From a checkpoint of a small mixture-of-experts model trained on Wikipedia.
Experts: 64 experts in each of 10 layers, 3 picks a token, a softmax router, a shared expert of 128 neurons.
Training: a variant of Adam for the experts, 1056M tokens, 4029 steps.
Below are experts of layer 5 (counted from 0) of a mixture-of-experts language model. Rows are named router (the router's row for the expert), gate (a neuron's input weights, with its number), up (a neuron's input weights, with its number) and show model dimensions 0-255. Each number is 500 + 50 x the weight over its row's rms, rounded and kept within 0 to 999. Numbers have three digits each.
Before each expert's rows: a language model's description of what the expert responds to; "comes after" lists some tokens at least twice as common just before its tokens as in all text. This comes from a sample of Wikipedia text that the model never trained on. Tokens count by the router's weight.

# expert 5
It responds to: Line-start list markers. First token of a new line or sentence, mostly list hyphens, section-heading equals signs, table pipes, and openers like In, See, He.
comes after: ".\n\n", "\n", "\n\n", ".", "==\n", ")\n"
router:589498492529506447508639525470510531446492512595512548499508559422522495452507522519436531461410495516489435396483466511426475539509472465513487476597493537536383583534426507489527471574513532541518524458425523504434438435552431410483554585463600570533457518473457516487517442591543498521558446471459515449461491466494579543517493578495405443421484556422521463436527578516572523423541542527581530454550543432628446407500406457543504515449473464517587478478430486494508345561486463458490453523440576381531457480498594484533561491497432482540444440505481471536561465494478499541582453528498580581535510501578462488489457489461506485581513510512445510557561502509467553509463585497432504496487558518500503555529541501501514428509557536551501404522539519616513467518351523
gate0:483497427512512501497493536565545618542396537479519505484619475506437506441427534502476519438516476470456498488403517564526451478465499507444482548506593454405526523468502515552541458434500486588479499487490461562479620486479427437569525533421474449522572375547575495518528522409465537439415476494460540429506485505542524445488526511605530443413479517445498597472462506494534421413552453503615498466534378445498518508477542522463440495522581500510499389558449505477451514491630543488520484554494460430533551528511430573455516573497474523512499491469379486475567516490561475467600577577446535488525525488446454442508380525521486606519478451476433484527362394454565496491498591469521477505530526498416480534511439454477544403466469535517495513459530536491474569458447415
up0:506479554432524513454415399445452532515582489486427445458410573494378553632508547551537551607487463486481505570464551339539532466456501467503583510418480476520478566487555430484456582482441456471506525475503433516566394486446500517535487506502455487463480509583549504469547601529564429463516480497583537546506535465486424471594518491485527511507522475575544535484526460468428515497394388487499431549500515383504453497508602417516498453474413548546481561593605542560542437423423470563497603548568499511520516532474412474505530532503470517450530527509389501518550494486421519509501491514583411512526471535519566494598610608490527523433482487566456445492463512465501530607494449494562523512518584480480474488535502525564529440507524528489588557503519509479472484516514518

# expert 10
It responds to: Space before numbers. Bare space tokens in front of numbers such as years, table cells, scores and track numbers, plus currency symbols like €, £.
comes after: " |", "|", ";", " in", ",", " January"
router:396588512546518529527515435439453589481442525516446479469457468456438492563444436545522498593514427569491520562523531500515454574455509559496509509492552484472527557536512452474548453473583425425456604508521475595466512555531452461523501468502535480535494489576556548460445434486426520521504485495564519549558512477519412390456483443468525390420493439476482451476586474546560490472458434463505434492521450418491513528419435497397548515498601557491495454450470525582548534482397523518476483554430581475585544555460456425516467589490461539444486539545469471451532571528381583536520466469521534565470555498549583483431449572497468591540567509429487431465455451487427506419493498588506499549540550491501427510499522459478347503529478448539591568550440463551505493467632451
gate0:455472557438381480567462513501540564473468531447525508496556434524626458549588562559453517565549457508472497477433423568510507467513527445567514508415583524534453484463415442434435519557538532492528475641395426536532511507411424489529534560511480404536508496462581454483546592542539479387535513456536538476489450458505428555596611508462533480538430529470499543484527475451512546505466477415631552560485408467517524483571544534548516401549488529516555464561576510486479488553420496401484437466469514485444503481456558513469543545485465560516461501431514488419568457514411502517473530453450506513434481520491500449494448575551593384369481446516542480588520433497518466534413487485460500497452448469563541526424430526507499533524527556427495465572463492467583450479480498
up0:521506534476454510497479540458492526430496462449504426522585488432503561470497470568482468552496582383492626508438527553493622536552521487440532566536544443544413548529516512484532539569438485498521511582636525527509599446494531493512536589474502603515495560508522454524497542519509478430492437502557530506511565482423491490543511479444583557499555497501505484446450454480494624516478352497580566585493510587447591460577533421425551428548508527468516556487492543501417543411488500450499457447497444480474501497483400512556522547486466582499485495461561489521441575504453464448576498398573561575445591464518529428561468541493517481536410460516503423474439450526527416542509549520420488503574364478510491551522424490559538494518432490571508507621468493523537445426471542

# expert 37
It responds to: Mid-word pieces, unit parentheses. Mid-word syllables in names and technical terms, such as os in Voskanian, and parentheses or spaces before converted units in climate tables.
comes after: " |", " K", " V", " m", " t", " v"
router:547487572511377531489452455416456483516509515428401467480510433422577546498510442535531483443579500637473463423418500473444575527486500520527512563412469410492531498610573561497447475485435533441436509471502484572487451539445454552571463613424480589507549546486469482443534417486492460504503503473514412516406389507545504551546548585512501588488510568529461514446559476575529496510469554446583641503491442511459512591454468450479466457532566485500551578531529539481447489510505499627491496421481488557573513551527522554585552521518497540547516509507480465460474485511476506475457509417519575550494588442558507440521518501532509496585541479435500506439496376545488536526561467542520556588516519506493541506572471430474476436538560526599514512583597405467518488552517590
gate0:513516510499511392567469513470453489420519433468440482568480502442562496487537479491570571453559501525443389402478400458491493482478452459474561482492477496535516458498489417511626505529455542464599499525533623525557612501459451406555539516464534528554570548481503473498498417598468487429580597437551470496497510566490463424477450549526571491453460519484483453463482422515482539542438607454492555490522507450495493474545494447614529500385521427509438539459545559478461502527561421550556461515635511460492518465504476482422455504510496471483470446502462526434439571496450562484555524494501482463473546532468549389585419480493455441416477486435544455510449458596582462425537608594421467506494426579531466561521505521530539557450448386514507532450529507514435444459474563
up0:575427497462502444463495510563507443563453569504446421449405452518573482465513529466539581469509523567516551427588646518433545488491403569476564483449490461539565488503490416467555509456539560526445437526440499494511528469498492454528495546489574555487472440529536518424580517537501419473518514499530479485480521547524488454521458553492508500469503530525588468519559403427600484532536522545433495540466492551447544539590511585459552481482462418580513591482521492549505561560486406462463523490522480560519526504467517474532469553497460516482495465456455542472483482428547477608472555593480415539530546548551604441579513449529463539542439534617413512471482449536484500479562420481496483381518458503514458566507472529538644497392455562424491632518442472571341499492442521

# expert 63
It responds to: Place and transport words. Articles and modifiers before places or transport terms, such as a, the, bus, downtown, New, and the p inside Turnpike.
comes after: " in", " on", " |", " at", " a", " of"
router:394415525481577531462387528499452479572530545524455431533538537445524524551491473532537500476575505502451593411497451530494551499514519460576551536536509422493478525563536501444496564525445566494491552478535380579496519427437475454521570584449499553554521482478462494526527491521585491456490459576555520520573528441583470553548490515460583540503516544556518438471440447575466455421446527469495509444529439423504514478494500396591484542378528594527480450488475530483448488462461526427503410519456429479524516536539440374506534454505512528662451451419443540476508480527520515522587543421451477546550516518499527462476541490535446491520487584497537420563532498504608441542507525449548507541560464407481496569535465459450495468467591461625470571601562509528420389436528480
gate1:511490405525543512434441581520475499518498595569513534477527533621538456529511466530480488524545458512498530459545484464505556627441561544515475521551478513534524543536530602531506501460520498410478480469491551567451639536475420583537552489590448515539504454514473478518477651536476554410503552499561507446532498536466444464523508482516518451467511401381508423464555500452468499491511556515559505484506406444502538485544490503518552527511464520476443587498455493490528508479459573368422513545490459570508537510552513557560552403479363417518526586483465496428573522516426503423504404547475411505520454497459335476451544535467500539464505502498557478459345581574555473464503478470599438588458477572492501519460526546472513499484483512534519589522498513460503511402418476
up1:439527475421549432452484520537480455498568489543478485501516492449470427498555460438504460524542457513540568475482449418501446597472506501532462578479491560501486575462562400523512505530451544515461487478461492579461605482522516505505525416536500503509514495518489513484510590439501438482447541473485600544517479649483487533507601410545460489425508486445507505545544455561469592427454486521441497463516386463393484521503626552404488541497456487410546539409455427532481481516530527464548504480493451511451515348486506521535491432597439503580487483507496549584557521482471475386533427590433441513476517486543513457484542551413619465452492497560460499522425581600510512577598535446542512517523453434503443529483555550447413503493516480593457554477523481366606520496444479

# expert 8
It responds to: Hyphens, years, dates. Hyphens in compounds like re-established or post-independence, dashes between years, and year prefixes 199, 201 in office-holding biographies.
comes after: " (", " ", " in", " In", "\n", "In"
router:415466402433524559523519427518481542551532539569477491477401442525486452438396533492463497479524517500494544544534482452562500503453441500531491524559545555415542592411454519536490446498544505564442505419483545468585473535507428481390496569468458463538480545465641470481495558466450544556434447467573501502467540433541492569433540480492536410518436422553534578455626457528421507502483512443508464469519577468514533465529490486508545482449521635490405515466557474524479449498472499497547443539515567382578527513458453577525505435497554477557498499529511598490543502417501596472501397511516539537504486544419466603490527459531473569554541441494455582532483508509442438543491527460522473596413541458431501543478448580451469455474485537476379532407548539448465476535545365
gate1:514515370540380493507546468509488449439473460492570570530371469490373600464516425444507460507524467509441503514467477484520440406481526386434522428472541550438565598463377446562493465509564482523482466517512482580466553541440500427439534476505507465467555486512462599524478527428480616529499473551547445504463468457446536477516483477572482446573497518552533422537542574465502548490519501488458551558526573496480529435577462613366463592417558558468534455502484512572465447520550466495497457429470545468633450412416462515498566470467513554479476521479396558473549537465443478460525449482425482539511494450422453537565457556502443523506551498532548539486475514568527564440476420495482445483514564490499463453519430548483490460424376490457475550427505496521514467536568461
up1:503437548393561518493422499499613409423473523500453465477518507517498517543417572567566532457590455496592610558547498422576481584468472506408454540508516499516450531448494477536489533560560337435567544568497468573398543463485456498518487468529435481530480516542447539374455547451514452418481484487443527541457520570487464491470425573514489475463490485485537471400436440456467504534483467443510514505470461456511522485385514521585440414467518472512511494488452492487606443422510527446459461589527439456543453516539505476434626513509511431520467535542434521563496513517454502527427547428563544408541472561510438473481429553507557474580505479517478377482569460490485438498451496430454540524543524551450505475429560507566457475507478337510522579550539445514554467529491498

# expert 17
It responds to: Clause-joining conjunctions. Commas, and, but, which, though, although, if, however linking clauses in running prose, often before a subject or verb, as in "nothing but".
comes after: ",", ".", " that", "s", " which", " it"
router:444426499489386513441515543481585428429533504558554421577548451503466529433551433452571461536585511464554461500518506540480495463570492494463586507443576527581454485529573567591550446479524476491495482547605562515506561534620441516554523463444450516593498467477438440474570543524520579464516484423414504552448522471481581454446522514556516423491398478493516512463478489478516542451482546553470513543470534460528475485425471440432503451491477450509472490498460465424473549553577478427494538525514409529519458487545547410467603548518478478555462435524443482402493514546481590540433403479537494531443540519454506495480516533471508497465553512458479519496518511523461497504592485488598546532498430462479604423459544554455636539448503325501455447421432559375504512485484399
gate0:488413543552443445488423526516533545489654501502548442552539543400466471415505511488480500467399482516490492470556576512528592551497462520507588529493604567474539437477433508487459508501506560522526530503499493599435482502482453497403509529442481464539498602495377556491526514403567453452480507551519537473456486555485586432469400523518416626510467551428494530475513543538477521381581570465496377423471496488518581509376426591453463407422489489476516378512554597489523537575497491476532581523487405585574470489490571505557446515495503462530516472546485527432579513493505467396521479549520548548534642503504504540491498519522486493506466542452530535568522494466503482463461498492568518486473536442473553532557553506507447511499486510448521492576496539497506465399616536
up0:533540405560450492503437506544481507503565529488523491533562458474553499499435547487579445463550434694454506460517529525418539534516508551563608449531489589510450501542410467460581554483492505531456530571580585469477517522453507514462496470530439520502526523603499518453554648434534515577528463557377474477526590543536518426468511479447440551496488433549559574552516466450463469419574545487588413486487465462467501491517518512478429461501476414474584534520525572462484621525464440557443621447465504513468505561494493496515406505557647457492548508535473498485500487563439451506437528462526546555438509489491510592626528529401498518535484464473451614477496516360548464461529520470508464519525510420550533485552481530544565502494565435540520479510508543502482555509518461

# expert 47
It responds to: Biographical verbs and adverbs. Main verbs and linking words following a subject in career narratives, such as had, began, wrote, returned, with, upset, later.
comes after: " he", ",", " He", " and", ".", " who"
router:465527517587457472493427577545534414523493526481548528584404572483538440454531522596567499501449533442508574510543543570500483499562530575447476542537545523451467522532510504398565380400498508477511485542528463569531495498583452581464476434533472501498561507515498574435514483521526603572507486529548519551553509417577505520593482577562490566489491503571443477528585482446521601449483505443448396534492557421586474525459524549530387582579498472481553529531503469514492492508487446432408524475461466543480441503424570451508586553515524589544586442565513484569445507514474546538489471512442519482444444563431447517453504481539451574547470551540473572558402598442465449499509519502545513506426495477504542442421580492361504570468481539382513485528450545529579573487494480
gate0:399471415587514400390478457575479500511600507486543576391495541454433464493587496471537570522464507468529423470532472484539497585499544534545447538562493513447540486524520523451518484485562521494528509478495485518519442478519609588495531501463473434505477587520466404550508521608512477544358569572437553573458476442516503507477386405515489473513508507515471510410470509572433450597419446436495471483489481591438523469549428541513565478495526454524469494441423467525488554562495602511500406427526547536446506557510594608464618388484486564394534561464525555500505467432523437418496507496573497416521493516497461428479537497573438594465457484507587515555492493524508516397518476548600468513478503497549518524515467524487447467533492501475444582583482522490482514513476573
up0:490509433525543448577510440436490592454476447482497511509631429493549464481454528496619398515480593543458553520414521505599502440434410465510600464484484513410470492509507504466529509550473453594490529599502531494478459489384412415529485541521506481474542544553667534481537564472491445475508525485469518495513424482558477439483556489547431469501462479547511523529494536498547467526589567454553424446578439523508476523511535535518457393449396573479580440481560598440538415482493504485516506471467544500500566481466513439467438527509458409514433481473488473504539477560526433541498481505513465472474611473552611563525373554502552492476495444458439389444535463479566502535541514523527513552503535442504420484619484463526544466512478457571501473454540461509451565402393477

# expert 21
It responds to: Line-start bullets and spaces. Hyphen bullets at the start of infobox lines and spaces after table pipes that come before numbers, as in "- Length:", "| 63".
comes after: "\n", " |", "|", ")\n", ":", " /"
router:431581478488497497494507522464434545462564524541478502551515491364435520550446524493569438491546569604533509434518550431493568605448499639508574618449480555583514490477542517574618545414504548537502523469534499452546473548494379504477476513429495469463496497524605569550540447502404461470484462527391607495550518522565490582492476468443483454413439463481436508465509473534465498456465542525560502548530502495544497514446534541421524502528469514544455455392481476537570513452509470583533502442491521560473580491518495510479534461550446524495473473531577538540565474552576555486467483465412587442517611411570483472518430522516500482548479542547497484578504471528447389474502519466493435544437526454529541383462512479522402580634519433569522434473527488563472532542544540
gate0:526496520481486597549484481548440563477588418513475526432528515485521397404498525548537566512437554423515480530547448578461526457494626536476453488431485485604462501547503455486506542557436562453565503463495552458571393556659461503530564556452544526564557467471450552558476475496456618468388531532448547553477488402469508523506530640493544434496580486521409519527556385524565537469544534515484532426365471461517414460481480446508542453513483507540434424503393548472434526536461534491512512432503491470469528491546474504489549547410541441476512510557500452546494506500463390546517515392459532518500487534512519531483482511491446425403535513517611526541437552521504509474456549411441386526505480570502513522522555533559493502525502435497501499382539474475528561464499560
up0:499529402558501485416489443422595443445483531478495399566515497524548516470486536491478453569566487532462619455518498516588428501469511471549531590479470538540594509420526511467461506512544572535449560498480410562576572450510476435574545434499451584493477443520513458409550505466513472538531442384566426523428468597387509467502517448425501545526493527460533501493456521478407450495535506499439534632526564587486469564427609522517428496496481576551415566477521498531508528432523516524553526519588512572589538516494450411567508456464425494468502479462417545508524533451518526504530575562508450476542570558521489481514501540545553586553574559524480394545513445612483506547502485523455551538566509492559493440539449492418498572435443523489615577500486558425458479471511499